config.yaml
n_layer: 12
d_model: 512
n_experts: 96
experts_per_token: 6
d_expert: 96
d_shared_expert: 0
activation: "squared_leaky_relu"
moe_layers: [1, 2, 3, 4, 5, 6, 7, 8, 9, 10, 11]
router_score: "sigmoid"
normalize_top_k: false
routed_scale: 0.333
balance_loss: 0.00202
balance_bias: true
router_cosine_scale: 10.0
init_std_router: 0.0371
lr_router: 0.000296
vocab_size: 32000
norm: "rmsnorm"
norm_eps: 1e-06
tie_embeddings: false
optimizer: "adam_atan2"
lr: 0.000619
beta1: 0.9
beta2: 0.95
batch_tokens: [65536, 131072, 262144]
seq_len: 768
train_tokens: 575900000
steps: 4113
dataset: "wikipedia_en"
Below are experts of layer 5 (counted from 0) of a mixture-of-experts language model. Rows are named up (a neuron's input weights, with its number), down (a neuron's output weights, with its number) and show model dimensions 128-255. Each number is 500 + 25 x the weight over its row's rms, rounded and kept within 0 to 999. Numbers have three digits each.
Before each expert's rows: a language model's description of what the expert responds to; "comes before" lists some tokens at least twice as common just after its tokens as in all text. This comes from a sample of Wikipedia text that the model never trained on. Tokens count by the router's weight.

# expert 51
Nouns before suffixes
comes before: "s", "ing", "ed", "es", "ers", "d"
up0:517466486499514492537512469424484445510502514495485522501520497506501512509472490472509543510502483523516500515499507443460441500510470506503470458490509551511482526538529519489504489426467494490490498502494483520497533524468501550487493507492482498528485507477482510485465537518507535508516535489491512492538514458421518484496539524456465493474477514453497532484536490462504524499528
down0:510535509489569518490552537473475506495484518542509501491485499509497520465510535499477499533490504498486495519556499475479521520512538506498502511495506510477479509515528503503547508496478531497485489497518498514477509501525525513500493540492497481520525503460500483474513522497540436517557449512528526486514499503484468486493500501525541520488451509553529523477499553493497479509480
up1:535470486453505475489507509485481505490482495465508539438531476506532510493496503535521486523506510470504494518500462530491526550582477523423484490489471489504506474524471480492474489540514535500480530431502532515452474482522478503561506477517491500498460448479483496481473541515525493517498464472481478456510487460519495540524496468506528520525460469482505469495492528516464489486549
down1:469519498527519499474497500498455521524541526490512522481516485456487501538487481503481513482524505529509484504464521473496446528499526489553509512497458493471482524489462493467430483479534489466520519522483450502537489473564470477485524520480470517508467520511525505467520500507505457518459537515505466528527437464490499502468472509481534505497480526486497484523517502499481509508456
up2:500447489471498492494491532468533463518475538541495537440514418456506476511514503500497509540533478486493515510469520497512488464458511489505490476506491539515521493498495461546486507480531485534470513466479514499496468507493450480512528513453470494489507525511509494469511493490537486520551482483556513471525492500515500487594482572517481505510474506465493534504478464489479513512499
down2:522497472485506470511502504510531513516522464473488509519483483508520523508519485541459500481493494513527494466506461475489463502501508462475515473511476467478453528509535489517518506512487511510493508476502523490523518500522512543510451506499534457539496496509531528518440487469493500525528463473509515474539481555524535516507545498520478447470503524514477536451496499490507516489502
up3:485475461521457513467499502503534490526495514504488515502489468490500489504476487525453521487490511570515526562500520515494511509492504470527507502504526529521489490522446509482499476488489470461515505455490505518475462461498483503500505511504545455516511502535481470511513426521519538458484480490482511489521475505531473490485475486502502506518486503490492538515500548468507539525462
down3:510497498518486503485505483502540484519511539508498482467501499536545461501502505517486511490494484526522498497570500495467487495491525495494501509455528526502512519471450441501484527474515523484475502546526495526498462447478487512488438542477485462523546487511465502524493502497536484509534494464450476493439526500485493472512526474474505504497529509547459486503551500477534473510478
up4:485510497490473532484518475500513496509485509493534466487531498508496494529501455502480470505499522481505471483497518521500487508452496476475436501458533461506515486466536468503484503515518506494463515506500489528483503505486514481530501495473475491538490510500499539522492536509570540507498494499500514541486526479503467503476500514501491496503444523522549502516533469518557494523514
down4:479481464493500524507505568536508529483511499436531536497539471437533477463497513505496500524490501507524502451471528540485489538519568526501521465544469528540518566514516480493439461505518500474485506510477455498497487515492473476450520516503451489511500535514486487474487499476493533488517510489544494474520494535462538485497518524527478514539473511462460474512508488496455512506524
up5:508444476470522493511475494481503532538495546509504495515490489465482504499490489475554490531492487500491511512510467478511505464465514500474434484497520498475494489515531516491519488494505497486499469472451506558529538507502551502505509465485491494496471501522497478476516466474466496528513502513539545495489498462497485504533530493499505512505457522513535507471492471494518514508496
down5:482495454526518493497507483460458490507503476518478489490510500513525501475496507574508532471513493515465545518489454517452534490541526569477506503499490500500490494464518485529522475498473483498461513496503522473521494499517485498510479511510538481520516511508526471508515529482528484482506501560507504531526489509496483494516483506511497444464466487540514508480499476500517488500521
up6:484513484496454509486499563438512493481494464518510472526469481475464501489494572462503454552505527478530502509472477500470543490529524513483531509497469521491473478542505480472484476541498504461509483469541530487514499485499532495518493518504531497495485454484502471487488532473538522459544537472479504511525491528498499495498506497517513484472446480524514471493433475497524528509520
down6:514470432472481520507521548491518454516527514482483528549511492469527492530530510500501460491479516472525472491487477526531470516530503522504470528516473511499553558541500513449429521479505499528507460484445508509500495471474433492494545504493507512492513496487499491489494525514455538471464498512493471534477503512478496519488497551498469523523506501490480499522512524458479512506481
up7:529505466479502537482530507490468479494516510516522469510472506520522504523502515478505521507492507474439476496505429502489527485544525512512513476459496475488480485497538522493488523547497457474434514520464469494495455468511484483557518453507490548457480506472490517531503524486523491471498481502461509490482487510512508523448477487489516492448519527497495461476517519551491506468488
down7:484451504519513478478555477438500480501461528487509482475510515523472490512471495484532531507472493457444524526523519453488497525525503543508491479485516518486510488524484526542505482506501504488467505482508504507445535487484547517519506512566426548479487556479544500511495543544460482504491553531490515532492527460508472531493569445507492504500461501501523559512472482514520494526440

# expert 4
Place names after prepositions
comes before: ",", ".", " and", " City", " (", " County"
up0:486488516501480461497499542457532503467473480462475522480475480501506510507520518528507520482475484492472558500487504485495495500529552509500532494519493480442525531522447456520504502500490509478499488500494489524521487501485488476499534495472530459502496496534500531476490462545542487446552513506472494499505474491480532534469486526476487509506515520491499510469516512492537485503483
down0:517494493467507472517491519503517515515489505510481544479487528465532512535496506446486486491453517480495512499454508510500515495517529480469508486534485527507499512496463487488488484471506503507504489479469483515485486509474491523510537478559536506521506518468484525444515515537483471476468499530500499468509512510485517487535486514483503519537510550507485510492514541490527528441514
up1:436478499499488490512486466458554500484481526519473534467498463539566512482541550501494458484473519478488509498486499480490524506475499494501477491475505482505520511491463526539515519520546509495528522500490525495470484513486508479497538516476453508485525528490480520509502492528502472569517534463504508503479504516486528489517510527502446492484499455473494546485491536482446488496493
down1:521505492498476534462519509521540474488536492467484556498515475479519487473496466508530499494508539477476508515516487552514522487537487486481498528443499502528481521481484495502495518492496499518471515515484488460545506562557471474502527514490502504451522510461504508504469537508534510547489505501495516511485516501475556501540448515485492418513504516495492521475481552511500477489521
up2:503492446505447477521529509479521469498508487479492567491480487514498535520528503486506504522484490498474492507500506476488499500492472501497481489528530467469478521518498517481493498472468485495476513477495500478470471490455501502549506497484486512561490498473508480497464504500457527518505471503501544509522470539491531489439453488477508500490514512533489484513489552522461502512510
down2:508506489485469483518457526544501524479484511454468509497508527511479505472495538496535474520477565486488511507476502508495524510521501461502482493507505483509497492508513518466492465523496513472472549514480527546518541513466470474512512505515500463518533471502512514459502507506506483518475486484496528521493467486483499491516483513499484511528531525493503511510531484523512517492511
up3:518492510480541490477494531482489508485507459519469492463497492481493484466489489500469497537521503508506461493514532519552522500502521518519477490482504516459493517499456462502541528511500500507514503530533487497486496463533476506483498520445518508514463490517496481464478468486504514535509497485508457507513543498531536477500531497526518497509481507461475523563480460500474469484525
down3:532504523499482531509505476497489477503503540523523470521535486493474490513515498507467520526487496501519569501514530447512483505483533515514500489476527481485497537523502495511514482514517471490481514503491477465449483515505489504505460526528504502495553478493525483506453457535552481529498517503505500526471474486497445520464501485553486485478481516504547504502498471515506497480518
up4:486527526488524494490532483507515507483497497516477482464488460521497488453519507499494506489487529511476478501497493508473504522529477458540490458531537515521471518494528506475461507467526502509511501528524474513484510516574481503450524535483460499507548511503499487497477497502526508534524536505508515491501460518481504497489510524496473464492505498523490460533511499517527477504509
down4:515539466490470532532519517493507477504509472494479468489502484530486513471501475507486511518531513474504459488529527530481492515487505498477519523528540488516511546511528494503510501533532488501536476516520499537477497481495485547521493500509509492484444497486513488499469491500482469500504515449479512529485504513517486522502497506514479513467514518501505503544547489513512503454503
up5:497477462496534486503515524511522520467493493496517504483503465532519509497508552453475461505485511535442536512493470519536527499536516533490473488484459496495500487544470507485505528533502521472491512512456522440513470466523521491511497514474541495517520484488515477534506452477509520526530507484496523517528540497475562485484491522539539484513511536502481530488495483510486471526514
down5:498554528473510500482509446510514464486486515533499502474531478521502505493521474532442533479465480548504472509483534485514485477496436492544522505478523536503496525488499519470515551489497481535506506493510472517521495507479513469501463491500484489486445508559508492510448489471489522537483464461456490484490533537514492513489481469564490480454491483540472481519491466552453516466476
up6:507478523449542500494508520504489500434452486480457494479524502544561556510535503497516495514501523471479486468522486513534511498543497497500480522515477484480532471486510488503488537532508508486506489515486507515453522489504497462494514504478503507486553506504445504517535455496465536507493534471485481548481532543480530481556493479481507481548543473454477473523529468527511458477486
down6:511473470501491494514500455465533518492555503447519516481494476469537485497530504490489495444511494516505472511508481483493515528512487489495504480484515517518554503532515499484500495523534513466491475512532462511483482534517498479484498546478507494474529435506534503504450506512507508491493471496484544510534502454517542457486496461484519468469444541497487530491511525499508501505489
up7:446494492502497504463505482480493478493506545511483520488499528490500507506485480481488543530501499536474483469494490490534512515475494472521497544542512487520516494491515545512500533496502463482471518499473504496494538472471518528453475476551532500526501513485500524517512482528471510470518454477528520489558513455495507486476500484472533512463503488518503493497514466512458544515462
down7:496486531513544484488512481517501464536486494494515496532485502496518482528449504499491549492492531535507484519492442519453496456510440528530467490499529466520534482455501481490527522479462529512492520541466506495553502483463540516534508502505497523493440498494476465536455516499462481520479499542518531446526499477528481492546513471534436480517482499570476509484499487485507523498472

# expert 5
Table cell entries
comes before: " |", ";", ":", " 0", " 0;", " m"
up0:501478494521506488487550500494521524491484505528570456490534465485526510511489499491453531514473498497523505516485474501498488520496504482487530451488502506509523494570480512486516477489541487480492499435512483517515489523510493522511499488510517471490482514478483446510490491511485494489486493468466508537533488453495506512501536530485502521486488484438496496486517508513483505511478
down0:479519483522449469502525529509488474541505465523539485489471501444491510512516526471537490459500518489516510524485472545478518503538550510461504522487502542466508482479465488507499482515544492543540507456527511491497518558528508499498468507502479520488490516523503521484463509488496536536498535512521517531528500518491458518504467495514480470508513522459514488480547493519478483496498
up1:459518501522480486471508497460520522545530527508555531458484513496451456530469550489473497470462455512500495472492481461513530505530486490513537527493485506500481520530521495536488501525528487435497508470552534472525530510511493520485506506488446508474492430496482483512527540513520530465527441514521506538496486540499554489521470465485517485501496502498513483491511522512499524509528
down1:508470529480545500521514519492488494453549486487500516474502486484529528528466492534487467565477469499569504536510516500502531487468527497509454548497486532536521537465472494492534522526503496495511473543492462490482498487502512507468525517516515476477540446515510520474505506515476517488499480506508495469510496444508473491503470488507537546487493482508526477537511467494523508493472
up2:513479446545470538497461484508475549490498501498464542449522500503483500493528530565493505466488518472516510489490488509556513539478500475531510480536493482462504516480496482449503498470506527500497516527529520495510523495507508473502483496507501518509504491529483467471468508509499477495490471543490453461491506501488504531552487528479523540487538511511516461469477494510513504510526
down2:500503474484470535512478532520525471492498480530523503502444449567527492522463486473525496506473517471494524527543484522513488533566521522464499508503481511458451474502538523518455507532490513507498474490497510493461521479498508496517539528533501470553483508470472549507506465506454500526504474523496499533552525535482488483538512470518514506503492506508459500501520507500467475497554
up3:450460520504461507507506486465502492547518532488517498500486526512450471477500492479483502506456486491503490492513571483491506474504496484527482507529475490540516453443520471479488477507514521511466508524500527466479477489506474486451472477505519503501474504527465492496550505519511478490497509500531499477461532505537500509508505521517538463512492517489558527501518502529527460529505
down3:475500510517501496535498493489476545494517557494532502524487493491475509450496508473515520489457452522473515495462512474521513450531475502527537503477477465554487473492504510453506531502483516480451529491480527483497477513529484495526500481519465487542493523501527504489512513464513494515532457516529510494493496499506471445487549523494451521494497511496489468517485515477489510510521
up4:474464526463469479483478504523538533530448480482506494499478522479464482561545513501501541496485480514481487483502459542468495479486492464504494538475465507476518511505568490522463472480520484501518494536526482456529462523514473524551487473521525504487477540520479464465458503537474459487514542503509508489498467508499555531507531522509558468481459514484513512509500522490488489536479
down4:496508498459479501484526516457518505523472503479512521469496538481492502505523480548511491467506463548541471507537503520494475501518517498477527528502534500518505510464518448477499520510522515536499510511512549512494455538525513476518485478507508530467502491455480497471495530502514492508468484481509486517516466529500458501527482505476500488479500502485472545524483523516498475507526
up5:508488488511490493483486497482539497519548488458529481484518511489538461519488474497489487485515545508494502464525551473513491519490484489491517464499535458467500495444528475524536466504501494523490539546501496508503500504496515465541495493529492487516507472508498468505497445489477510530528542519536518524494567502518521516462491508514480498520498499510508507539482500486543515473511
down5:518499555537516488504493542497518478471504485486453535482506486520553485478503472464535504528475476535486448514505496513528476474488500525466469529495460520536460466455481522513544508499460522519493520551451482465511493505495496459480499533538528522538532522544500542477514525487497496517480523539502438452511509492496455474546549537536470539488485481463493490523492472522480520482500
up6:492505470497480511522470526484496544496536482538522505484505481485461507527505488511493493522542493494478526521489499533525467522491503504484498517472501497460464483455454509477502527478465539507519489471538497515499514461516508562478483539498478501493462477496463476468480502527544506508515497528522499519525505515482504475523502476491498504496517511508465507499507533478459456454521
down6:537514503490494500485478514498533506482480507516502467526488512504521441529523439516542495521525435484496528471469496540519489510495479495525500470471464479466495490436523496467454525550533495479492500525545491493525450492518449481558510559506491502475505501520524448466506456481506487483529450483469486518475494520504467504513459486508520435485463496494509526485480519492513485478540
up7:471477477524510487509479497507502461522480467498532499512469451525549480510524469576530490489473525535540478480497493488506489466502479507486486461468536499487465490463518490506504467497481511524505484513489491503537474473460490460501467476512470474512471509526491482513492514492510520519519527501528475481460513493516467461533485494522511448431492475533500504520512523497522498468472
down7:536524482513537518488506527527472483504514536503583481502460516460527544486502454522466459473486461461534488471529515439492512492515475509537490486482518477475464432501444490477475525478514483463511465497495489484528492529535492457501491533533522500513470544519505493492502488470526533526477538496535456526474516504541520516452501528487512496505469460496509496516503505483527483519459

# expert 46
Units and measure nouns
comes before: " of", ".", " in", ",", " to", " and"
up0:485504509545504568528503514451477489510512524494510485497525479506487522481488500472459477490530498532530499513521454467484537478519491470455526530450511509505517513516447489482461480459502480497512507496528486509507474536522517474502507524534507530487495527513510462526517484489474462458494511452515486514502510516505455479486487511501514458457475459469494519482516500513477475479509
down0:489543496507522509483475518487490508545549502459524520513502456526532492524492507510504525460489495505515530494511498502553489475492521510487507476501527495512479510494520503507531499511499477535511474521530523468446527454542494490515501493492501521527495465566477506489472493512518470519519484507542557538515486510484490497498456513497500494493502506478451501481519498501521485501488
up1:492480479503506543499532496497520493510476534531511485498529503508536529479521492492471526492502502481465466509510513473527537549513533481513496530508510535529504432502532484505507483524463505500481534493461527513509495555469475451514537469445464483553487497530492512460466492488546537512527528478507492438492520501466538507540471481488491504496509484435539479490502483521481480514481
down1:496513533506515496512540468432522497471467536524506448506492473492483488494470556565528457524522500458458501498472508494482481505518503491507499531485506504548479447474479483508549497566503505466529505506517469488470509517516491535512489541504488493524517487495530474484500494526488464479507521471528497529498515514510504495496501465511517501454472504465563457508501483486500500496491
up2:481491477475490503471518517472480438513512508488501555525475482501500511500506464509518503557495494469498516483511487517525490470491491467476498543507516479495509495475532486536498509513523497538476499508491490505502554480485536521515498508468491512502527502472475501500546526509500502496470510490511487471489525515526498467507515459510487518499501482490463465493532491469490485494515
down2:557502554509462493515469489494520511507544500545487502520481526509520464472511528485514487528528495459504496525490492484490517517461472470445518511526443514479500527519486514495551518516457509495477496473496526476534474509503502520531474505497523486477478476543517503498523508484473532464510484545484529500516479513506455486541514477484472533516487512511563489489488518512489539525473
up3:496481499474497521525519507491490502481457511524497518482501505516509488515498490497493474490539506523550530492513512462497466525530459546472476501517531473469510508485461464492485487519498521502500487481539505472493492502477469546512493532480476494448525481502483424465503482516494534499529466486434508508496504502508520470500506488501481532484492458502463478532537546509479444439502
down3:466491529531535520514496540513496469479553455530465497491536482492510489469531509489524511465550496507538453476481477501472505485503497484524511503499506510551517507526480481489530468501493489494493523474496488454492490487500485546524487480495467481481475480501495525498490479530488512500523476494518538438554483473465514505493495517500483504476518484499518489512544484515498487547517
up4:507495476483548457429493493499486466479475491534504556480460519510492454529558508498511530498489505476472520492482507522546522518492479458489464514477497484522483512504494469500516527520537507468545494510454512529483550510482552493522511514492458549506492499485489488481543490507486529525492474463462507497505509532518518509529474493491468512505444455501553503488516478516473454502540
down4:524504490508507452499465469493550488481497556502481483513453521472473513512548528522485518496473501488458507522526502490484522508473457502485505504509517519487465473494588517467507479529502534498522526533506506482493505548520477475528494447485487495502452499477511529498502500497522487484508489506501509480478462491550523519504524528550531471489498478545520526511468482465482464503522
up5:448490544527432532492512540439444534532454477471527494503499508512507513498549515473505446538524515466517513514526538498481513500497473513528528491493496546462537490551520511506463521481504531488501519496511489482525504516478452501509503505498493539494477497492527479492509532497554557513467533487503502538496491486486463521464483480520491477487495526496511486482514502462541491509478
down5:502483468503455468469509511521482487476494507526512504483508529527500511510496498501459474482543520447540550493528471493488502498483534510538487490515516492477537483499476472522500520473516513468480488458545508506520464491487518489514545499515472482505552506474451462494505512570481482474497491466487497491473538541460491493493518532506473499490474557533502510513503547476511530525495
up6:539463461573475489514471496480536470530550456499469473498501487501538486463512462522493517487536514515460501499490531472515522509517468540489514473497509475505487527508465487479502535484495503502524500503482518477470503509540504514506513479471500512495478518495492512456497499489512500490499486504485484470514540500469465514504512464522504545521437430538502526520471523496499518497511
down6:509500483488527497533488514510469546509500534489493510504494510470518491478489553536486507507456520468485502518501482506505530499529432494542482471524512448474445539501504525496551531483513479453471539493541517492484488525479500477518496518488528488518542480522530492523542522494514474472543445505472511497510498482494466493491541526513497490490504490522467451493444478502496509522465
up7:501469481501491505446530556507515538485498509527510493506536478479481541527491516500479532469484477482491506525495485445540502509493515492490518511523491536474524456456525524478469504467457496474485507483472502493475514521448505536459499474450510486525549513493496498518427526531500492450509469478500532483503483511481518474472495483481463519459478496475493478508484511495499512450473
down7:512505458504485499469446574505530545472520540505566528532502479460499502547516506564537495466520508504517499524490491500543505477467547510502569498533519488519558486456553478474462488477475446445448495512492509485501484534487515513481467494514466482522503525469528518509440507485512500540531474510527517491443483537518528488471441488466474479473520492493482502512465471475486486491549

# expert 60
Abstract nouns and commas
comes before: " to", " of", ".", " and", " in", " by"
up0:473494506477459507445533557463503489508516495513487521486512485456495530496507499507515526492489471510489525517477481524521507453522496493531500529515493551507489454480514484491488495478471530507518501520445491509488530497495459502545495473457506502496559510511504521508468499509497498453503506518485497528490516472494489476503544506520497489519493459503490448499530482498482509479464
down0:498514498525489490480491523515474518487533521487530508507527482483505476534507524536497515509501476510479502478446474500515480474470493515530519502503521482484539515482494499520435487496497456456507501503503524491520483502498506463492500470516491499557472503483514505506466554489495498523472470475533490508471529531506509485494532470511498496487487552448541473525544481470553508479464
up1:512522497469502503552491470488500509505531535507519541487490488520513519475496558502525504497496494527517537455529495504468478508560526471510474484518488517515481462544461510493484487513477513506489505501498491446486508492454523459504484485502469516535513503480493514480517497515506465505536486452508504467508494522467497475497545511529504495481465452544477452529484484489509521507474
down1:534446521513507510491501463509495484514525504483476533520505495526493476464497502470451504492500488501519497515532505492522482488543543491514507489518485569488521451515447486516484466500462517500475493544469521524504449492538456483495473476466471495486504459509508489498549517483521499498496487492451493532516480457488494492502534433475464546510504488514496475506529475494511515531489
up2:483495478481480557479475513494508496514506491465515533510490419477480500483483495533484519493494503487502521514497498502522497495484507502484499510505486471520475528503479519498493502491508506474522484474495519499518454517517543542505461528470524519531483512459486456491464488481539501471501466460497503489521510495478517481478477436560481511508496487472470484503501517486486466501509
down2:500521498496473479479519490470532530527481459504527542469476498539487516528509498546472494444538475495515502527462466524494479514481508480477503494456477486544458525509493540514534463537485499494521507494500474496478482537530503545497491487509524546457522469469535477509492491510526505504479495514509490489516489511557473479461461502503474502469497474509501490480447504475475465571538
up3:463492502491486546481550527525476469501527471512469543532539469508537541514496494494542523498526454520435516520464471495548493513483520501465475492512500513487473508526530500516541501465447575506485559491476501505523484511491523497536533499473476493474486521506496473517492489456517501495505451522550495491514492554499478458509505485486518462499495502515471544482488490511488471469508
down3:517495518516524501511505494499483510501499487519486472527472436522514494528523470481491469523450485542483497453489502490511501496506481526527487532512489471506494508465490486473495483485475513495466504464499486512526475503457488474479521432470452494498471500524495467463501487481519495523469546521510561522539532522543524450521485489481485520541531561530540466490496493540524435515519
up4:524501521481506502484521527452516505474481500496509516511533500503499493480511502468490470542499486495495524536457511513511531527559520530503489485510471503497522503495526482505470543521484496537484538505531494465485487482492472487550494519501494471508479520478491511490493487549537488454530513488528519456488487485430456499471499460507520469518488492528493515494517469462464541521483
down4:490488509509538511477510466503507488473545506475496470488497516458460478508430520519500495522466464499463484508546513498479496504444524502552461472480502491455528534476484508498443485559521479496447527515489491536511537497478492477484478521483501517500503499499505483517526512486490514487496495486523459500493465505480488467496541493541521504503497514483503498518520432474507532484448
up5:492513497473491495476492494514460455509508496541466492520505489503456455474531520531468515487484478500461477494498512536511536513471505516497490472503492521512487482529472488488510499520487488524526492462490529517501469473516522488521490489524514499490508519525497496472566511545455515530530518443491484459509476545526504527498514507553474471512468485492489471476493496510486439461432
down5:542471457429506508527506489500490499505520509481482502515479474492462513484509518519451499467492511525502539524470490450508519497540495487477463472500486490506468462531480506501539490485504472456516469452505486540519515494520486522555478461454526520514525524496525515478491510495497472495513489493512539500527471424496485524458504459516511485524484483530456483495470562505506471484514
up6:524497487496511532514522503502486509508510514510512519539488486517477500501497473466505520531525504477454484514483528472468516486479475542486458498514496485512456459511533496503548481458505553490493517477506510481494480471515519510539522505482547497499499493474493495519510504502492493500527496517517467487533501502508478531491508529488463491501471484518525526530438560559505520477501
down6:489477497503453524473486490507529525508465493492494520507498494511503510511509491479490517461476444478475524561506517515501489502479543479477477519498474476468473488483566564482527473475461513474479519514501521520474517495509491492498502509474524558508471454488517456507524579471501478517496523520540541521547515514522490458507447509533505514528505502445486494470507514572484464516494
up7:489491512501470465509491493502524458515462488544486498472474529507524507496497477437510521463508530499517449480493523459489492459482508486534535514521499488509522454463508508489519498529525516499473503512515481497499525473515425492526501491540524503490527481545484515522475475562484464517481487515506540460468458478483539505490534499512524589512484510472456488481469489524477465529563
down7:502470500538528522521475515540504528457513520535494528499490478494503509546571512519513471509494530490483479523479504492482503476457460474498507510519482499458469452505471502491502460520514516484484477557445470499501490491496476515474531508526539515483531472477494487556514501491439511521465448529433525475496532530502524508493495442461524541525499502524512458489478497526510526538522

# expert 12
Performing and making verbs
comes before: " of", " the", " a", " in", " for", " by"
up0:494519500499543522484477481475483471508499506529500489499523498485491510485472411482503520498506550522488508454510469504478484488458522518448530531510530488562542476500523524523532538501514510517498505502454458501471525493494500489495485470491475523496518513474504516486503522460485528484516557459548509521529463515498499494500490488514503503512476519467493517488483475521451451448485
down0:498482538533504489467495536477492538525494524499509508528488537525459461468500458461519500477486512503485532541516476486470525484487516510489485493502513501453518479501492513561482518510488473493528495467527510512481500448496493497513509518509508536498504512514495502511486502525504542496518524531490479567564458469511468512521484470491470505539497480502476523500527516467507506511496
up1:525490480475493495488480528489542492501535481459516504514514490503505495473514485543480451474468472465501508509500522501488480518503550553511479511470513496492477522505487511480504517496538448529490536524513500540526542508521503479473473483524511455471498482523464486504526495437460493462510497441486521482495484459505523485515523522510466513501509527556510490435538471520521516500548
down1:496514501465448491488485530494537504510525532490479470523461508549507507529492557471493525501479515484499505510529477484513487514485514481466485501494559503513532524527505507467498511491515463491490508473562502506505496497499513524512484504531494495520551494574481526529519492503519468549517464467508479495522492508448534494469511502507468495509523513485490525504523503496536494472506
up2:490475497484477510483514540478502504472541525547522541460507506582483470507481485448543528526478532468483469512524516523477525499560485500478534492503442497490507517505523488519514544534495552493495475485497505513459518493493482536515495485461462454531528473529512535509498523531501484493505525510483472472489514553480499490494562518484507517474499499480458462490534468528454495479454
down2:543505492497503502515531497476497508534529478521503511453527476506488461558487500491463521470458497517516508513522540499470535483489482502487513487467527531504529518488473455511450518485533453434496498551456535522477498469502471544498498484472483526495453485475500499525488527536455499480492490522488497519487515479544466473529530516457489533480538521512447507512540477495490483512462
up3:473475452480486520508497533512501572511482517528489489506510492497562476522512470516518528535532471496485459535504505545483465487492551479512511480530508484518488487505526507490496522510477511501470520481488516479547472511503493485495516476491486523513494517486502496522481531479487447528433510465491522493497500510540456496548468515445474498552493542513481505529528552533455503531525
down3:454508538517499489495486506453508530504475540510547528491488466468510511473543540499488489468495486474516505547495519511528480499501489487497473492519519511497500530506462459508517466482502501511527516533511495484555496517501472480482492453500492493481505499494538493463477470505531531520471497527543456524458486490506491507479516462476472480481466530488489520502478525484531483533499
up4:499463493515523524508534520506540530481500476520497469532487495496519507516523478476499503494527535465520455527518488474500532543499491487540492503502504462491482491486508504476512541523518497482462553493430520477524465515534502442492505514518489467519500441499498504503493512504428507485492491513525529495506534530484515504502492526441506506530501501536527482535503526478493486484531
down4:487490505517528476489527495508483552503503484495523514476499513477487465511500499508503451509525529515526496509523530496495471500528480500469493513487460495508476530478527459528459530447538522499495497551523523476537519492549494498448502496522503526524513517446519518487520536475509501540427492517494508498527501499517494483513496474469463486472458505511575507492509526505473521487488
up5:555493527530537529496489501507495456530509488514499477504476505537518461479532490476540501493491515490456497499495481503525480495470493491496436479470481486467468538499505464511461481468481471513556503487485520493494478423495508478478521513542492498496510490489498498499452497504534499475513505484537455473512538492473496509494518477450498496490552503532476507486521530496503514520491
down5:530506493523476488495480495485478472484490471479475513526497466515509515438535517472468507476491493491489505452545522522469516452488494518526432458458504492494468528529512503501486495534497509504523553504572508538494488508500536504506570498532494481515518513450516481510488525507527512497457559488471468485490469505470474482494509505490496478501502516501502496511485520494488533493479
up6:439492449489536485528479502518504473501462529516481486451518565470486475496479483500477500501552516504497545472502501479499501528517512515466499521474531461488553490528489474503535511481487493481533491526518532530529537512500480517508545545487464531499531491539489477485545503549484476464505477483493507495490490529476488467499449485506495512519509527492524512474506548465516502504512
down6:484519431495550512540510484500482460496478509498547482532510556518491465532500509567519534473525490503502509452526467493496507498514424487487494478507518475531472481516483500485558498518495505479472508497466468475478523485526477524490498527493527448524437546529490501455475451482463484481477434480484485521509480484492517500476507503502480513487523522484538473525518530528553489467534
up7:512486539501562505503528462505502518481533534500473512475509492504522490527489475526520522514524535512532495477515534519506523504494460495520513538495489478545514487520509466518533510473512533490513513516515521474508523500492469508511503530540485522480511508534502516480463530507486546544505504460454545516481512484539545478524514460496496499514482532537486531478450445518490506441517
down7:507489518508524524540525466483493536480505471510493472504499451502467552472480534485546547486511489472526511477483513514509538516498487489484516550490514485421489513546468487565494522484513533484524508447469502507516483477474508473559506466486522532469527521483510557539473493559513494500482464492453487498491476486521500503491488446529486499505526516503485525506494416486518521465523